From a checkpoint of a small mixture-of-experts model trained on Wikipedia.
Experts: 2 picks a token, a shared expert of 128 neurons.
Training: a variant of SOAP for the experts, 284M tokens.
Below are experts of layer 7 (counted from 0) of a mixture-of-experts language model. Rows are named up (a neuron's input weights, with its number) and show model dimensions 0-191. Each number is 500 + 25 x the weight over its row's rms, rounded and kept within 0 to 999. Numbers have three digits each.
Before each expert's rows: a language model's description of what the expert responds to. This comes from a sample of Wikipedia text that the model never trained on.

# expert 22
It responds to: Number words and digits in scores, measurements and hyphenated compounds, like seven-ton, best-of-three, 28–10, often in sports results.
up2:535517504536477469508523494490498461528505526506481478503486465460467525519494519544520491517502486529489487546490459451540490515483531543507515533537492457529485519451492525476449531471499531522550564507553509490498480528452508514525469516521479477488497522487490517474516553502465495520517511492480500501481480544494529509506438512507519486486479507506468522483545528556532497509479495544485524479474507455518480487546519507461476539532533480490506510500481495525468536481465504529470516483461457498489484522503494519516470476507506475531491514496479501501495501489496509523
up3:505476486516477520497454504529523508530503437470493502535496528485468470513497492525462507461537454519527475530515514472469520495505551490525504545483495505475487519542467492526485512527500544490469493503487508467544506496506497522514512524465497547504499539493528504523523544460487511481504492500508523543546505510523494491535475498506508512478517528563464522504489492545514495468490492555491469459506546477552452513533509475464444512531530497538508466475524528540489478469482511545503489470487501488478538518504523505479529514510496473509501498480511538523505508524507532512
up4:474500460537504485471484481503490506496480468508489464491492477461453481538470507483507508488527536495483497505517496522497461485475464507517494440532475484532496538505427499491452473478479504486507512515490475511484496456512499462480503537542495501523556502530503560470492479485489489509514525502524559498522507543485503477466501484511465529532520448529527493462497455526510505465538479521495523463506478542489507512483560483514498500477460512505483471502460494484539490492537510514517493494503541540510467483535502500491476523536511524519495533507461486500496544519543516486

# expert 29
It responds to: Main verbs and prepositions following a subject or relative who, like brought, scored, lost, received, with, in narrative sentences.
up11:486511469510503503523541482448503495437498479549499509548443504508456477513494532478494537563460507493496500487474520511539473535492486522505496489492525493487484518499441544529495493474483450531513521507484506529453454485483521501494482503490514502495495521498475461507541473496506514548526498518458492547491496531528471513511480483497516467495508505508524503490473459456530485486539513508531495502482490474467507449479488502497498456515481488471459509526570506487507520515515480493509500471520494526424513446524496518496504462478480489491531488491517502514504529466506475517
up12:480487520512449512521505485525463490505499512484523468534498516489444474488507509490495482503492558503497491497474492531480484500528513513518459471490533495518470499511490528534517481507537508478490522464499516517535520523488466566484471506508498452498500537473470490474493508485457507488486516483486475488434542471466505489529484530489441500512495514479488548496463473470490499523482502474501513494441509467466482491478505482520474474500475502481507484448510519467492497474524453523488472503482476461516552479444540468515502493521458531450543509526495474474485485461504463477
up13:493554473490484504494490492481484492474507493493511514492532482508502551496487488492495501496509458466497525506485486518495536517500548497493487464515489451520522509508526495513516538510469483478485553519509485504520553514538524529479451484529475486500527491499477506509475537528499489535509496508510484501480506501527459528505504455513479501480495482474526516510501520521535453433439535551499461461471528519477483498485515477493513512526470526519567514483509502556472479510499527490497485536495508541514528503459493506443511465506504485552457498498435496470473491455488462502

# expert 17
It responds to: Last digits of years and other numbers, like 199-0 or 18-6-5, plus words such as century, York, States.
up3:526554508518484534519510512465467503492488493464492466503523456471469486476500512513479498472502455485480514522506500478531506512539491478534501538540487446518466462508507461509521490524524499496433530504498488513552497492478481497506523468493494549493528496493503512492545473511505514442498472485458485544456511496511557473524477494494477480505515495514482486478542506456499533503492478513475479513487505509516486473484524455477496519515496500546516533493505464462487509506503472529524486542470541507538476488509497491497519466477453476483520464549475500559503484540512545477
up4:505483501487540479496511520487492509523495522490457534510516561509496455503446528485496496508470477487447480508500496504497518505446506506504507459502542513510502485528506463496460535493515490459502522490515516506494529482498499553509490515516446536481528467515507518470485461495473469517516482487536488488544539500502503526507442522520455445496526512479511514497475488478506492486484503475509512447509497503541450496484535507454492499470505507524514472532534574485501452522485523507543513488491512487463534563514506454491463501483484495474519492500517517493482459545475481521
up5:511495512484499527487465472513455562510499487466507518495529483523474470469511509498516521523503530462509524474497442453520502532530520561488485505486546488508428525475510475516440489459520521517518509454481510461479490522479522468503518522526473525505490477480496494505533503490533500517480463500467514484454537482521521510454480480521491536480472500488530520480501526531503483511531489506492489474473499457521535502483501500498511504530501520531519513499519523486533525500445555510505496514490519549511532530520493485519523490461423486524520512475491500498510504527505535543

# expert 23
It responds to: Inner word fragments inside longer common words, such as auto-m-ation, transme-mb-rane, decap-it-ating, Cor-r-ections.
up1:502485493510484513451501508475467490527486478500471501479518475508521499435507532485510500493533486508510534512479498503478522532508508483499507519483480471518525428521521484466502484473556523517482524492494520503544473435489479484489487486496479484501509477479499485472480458530490489463547490498550497572481493531519543512475486474510505528495524464508501509516481537517482512503476532544524470500492543525522486476546517501472505492539547516503540479508510552494520535511501437473527499548492477516502542533517501526500476477527479521536486471519437508476503482501504493474
up2:462510537466500536498514494488498506514516511498500497522523504508531485497481478501499496526445525478542531508564521490468495530460486485488518501462524463495549485494494494468475520489476513483530505509477527494461508455533499484502520484514482508467505483536513489531489494535457522488523507469504499501462499492538513513526495478516461506514510499470519501509483482494511520539510507491477438428458516505486460496519497492573512537503520522499483499532490490558496552478536500469480517488551519443516494516474551553486485502498530500481483473521448528502496493486473506547
up3:531475513562482505501508517512517550481472529493513493475516474512502489513469521500442549478546521516489534495523486480503465493503518511473474498530516479477533505515487522480488517468496551497454510506484488499478510472510456446467514552477493519489478485524541496489460484478499465483524482490474457544527503466544511535504518462502525474529541490540533520472517454498494498522518466482505522505517485451501515509503479461497473499489484495532495520515532486515486489502456480553520462474509494510488465493519518514493522533540548538528520528532499520480545488494519453513

# expert 15
It responds to: Table column headers and infobox field names such as Date, Total, PA, vocals, plus raw byte pieces of Thai, Chinese and Japanese script.
up4:528521460500496492432500519488499510513495485512504510521500496483499484480517526483552516513498482473487533491537486478500472549488532536508510446489512496540548468490502524496499496487495508482489516462477502512556512484539490481458527471492495510516541486467525511516534503531526496464532519463495534531590480486469491503475463526486519503487544492463503500496529484530528557536496492442499537509479499499502511508459456483498482538497518534469508458489500502504466461506544469488498533516520486483527505501532502549478481505546509509527476530500526462523507474512496476500
up5:488504485497528513495536511523489524543482513451510544492527496480512495509502534531488503496507503502517503495521516517525536527517486483456446479489486526523504477524459471499509519462489548490506523451461495453498507469523468494482534505513511453492528479503541523481547484532509514507502527485509580520496489487515488499501499524510515543464505504473495487468502524539468477500524506497448499496487526506497502483462485527537525464456490534539505500479533513486454476454515535490530499491505514488510557507501477519488496509556497469436504485544498535478499510559461481515
up6:463512486544516509498504498479467494439527488491478481486491536506474500466477492479473465490495506518528519459481539462509491492511542508520507505508521482502478545525508489484512476510462465492501505487468495496495500484522514478494514502457567511483497472480544484511503474466509547484500479504456546524496490490492487523427452463515489480494543515475484509535470529507441482479468495490482517504517467481503507489507532505533477503451491465500516495543465474522468522468497459524498568526476505499469537493544533520481494494487476486421489501500506510503476498521492504464

# expert 2
It responds to: Head nouns closing proper names of organizations and events, such as Championship, Cup, School, Department, Award, plus line breaks ending list items.
up13:520460513470505551510489527500458556497475450489585459499464463501470527508497556483510494493533494498539520505508519511494505525492493532526507473473506508525529518494535519530497504521473495476524528508547467532485488518500528473509496526480520432473490505532518547460499508466489486497559487514511488502497531466517533519514496512465473494471512538510491504515531511483529485505479557538492467513490533493447512502485473449508493493488494488483489507529482536500482479453515516486486514511484526454488487504516521458495525497494463505515540471483506475502499454471478509485
up14:490506511509505554478535497520520512503478499497482505490551484523479487476520479503521539511513533474472480496533510500504508519521526494499536509453488530497512484573464543440512465583469473509495512506490534533519503480501499502423504501514505495516520516502527490480476513503500518480505480549494483465528542509502505507496497481547504521508483536518499472532525461489473448448480545491492513491506495519511499567470529488535494521477459510466483518511485463528481480477465451453515518545496537523506465484503515515494490489489526490512499512470531519495506526472504513492
up15:456482519526460485502506489533429493539472491502466529490506477527515484546500515516553501490511492525503452479461491432513487485490493486515484507522500485497486464520441507526511513547462507456448512481531505493490519506487515490478526498548510494476492514570493476496503483499442541459489457545492560491493524537490550475513497505510517493538478510479465507480493456472471529519498466465505484492480533502495495524519488496495524490490495505496498522506506489534504491504490506494489466503478483440517469491524531484515522464533540509525464483495500543518480490496495488471

# expert 10
It responds to: First or second digit of years and other numbers, especially the 1 or 9 in 1958, 1997, 2010, often in parentheses or tables.
up1:482535507542527472482499479533458475487463491513441521485470502484542479507517500461498468460526531551485510494446494528547484450508490505487481497541518494460493495492469478512493522501524541503530505477560527527530471490450518533522461472511468524504517483517518500478470517518500467547531512549479482493520541497526514534502458518491514528491523496502507514517486521477518465527490504505509500477463537481515521495510515505524475486512474501509530446530460528523528479500502509519543538498505517426457521494516493487516476472476506510482487492503510485529464527504467501509
up2:505508508520467532470509505505530518483517498486504489448479479526562518521514512502558533493564498462484498500530507485476482514503493480504544522505515503501479483518494465540449500490496504483553556478513488464474488481556513511561495441514490508488517488514532508525475488531445459517494494486518514462518479508478536456473486492481507498490529508483512513511478484473524519519529533561514522516524507506461521492483492499512490487536476533564433500522493500481469493507533490490516506503489519465487529448531523488522497527469506499532529521524503523478520502498495467523
up3:519523453468517459476477516518501509516521518467432498475437474508472484518511530460516449504547530513507526512489526487520542545510527509513458532518489440490483484465468535518507481501481507491453498485496515536488532488521471493515511489501464457460518491550509516495522467513509528506478444479487502507491439478478463506482509509520514505515508479522514472458487484514487502493517522477498551496524483499474480491533495547491475504508509502510510488522471518532506518497530473489487514506499465529488546535490522478512513479546475529466534488568517502472530499516484507498

# expert 24
It responds to: Auxiliaries, pronouns, relatives and sentence adverbs in running prose, such as was, that, it, also, however, not.
up2:484487485483516474490515533509488467513503489465533516521543528530521501512483523473526501515452561514495505501518495509526521482513515538479453473525499507475497531472463492512437475552491505501492536518514509490512490481501473514457519533458500490499504516452490515482517494492476482523491431497547502512483517488525506492499514520519480511476477463496499503504508473517507503515519496552545526474510508541536520530475530520493448451458496485494484511489560531515519520516510472533488434506486490493469506492494505518431554526543502508501503531501529526449463503471483509504
up3:469524502525478492488498489487514507447482539486493542485496502501529421526472540497491527467537504500503512493499494487489544505501504495495528505463486506496517481505563522487526504503496536452494545503503488476496492540533472451483465575503480503447503517460490498528483511491481503496514540479509489493478487483539521493524503521472496537500563518524498497468525551509515520497484485498494469530526522497522495494456456499494528524482503490503511477485489520514451483480486479472545522506508516508493521478485479498465509509547494459528524511464456554545465523490523482453
up4:485515462520517478506490525503528458512537488470515493514515526479529479549466490531515514510483511509519483498529492543498512516500534498513516476509526484475508512467503495479496542515508497499528543521488504476532524516521499504487483496492558524510500495528497519490498483462482543490526503512518546443479562516495518478540538483521478474468459453491518485495511464536513539551499507567509524508502502499499517462454513520503465468560539466527463504524481517500501546452511473533484474528475512501508501519477506453482544467489479518480497518535536473493509508527491447510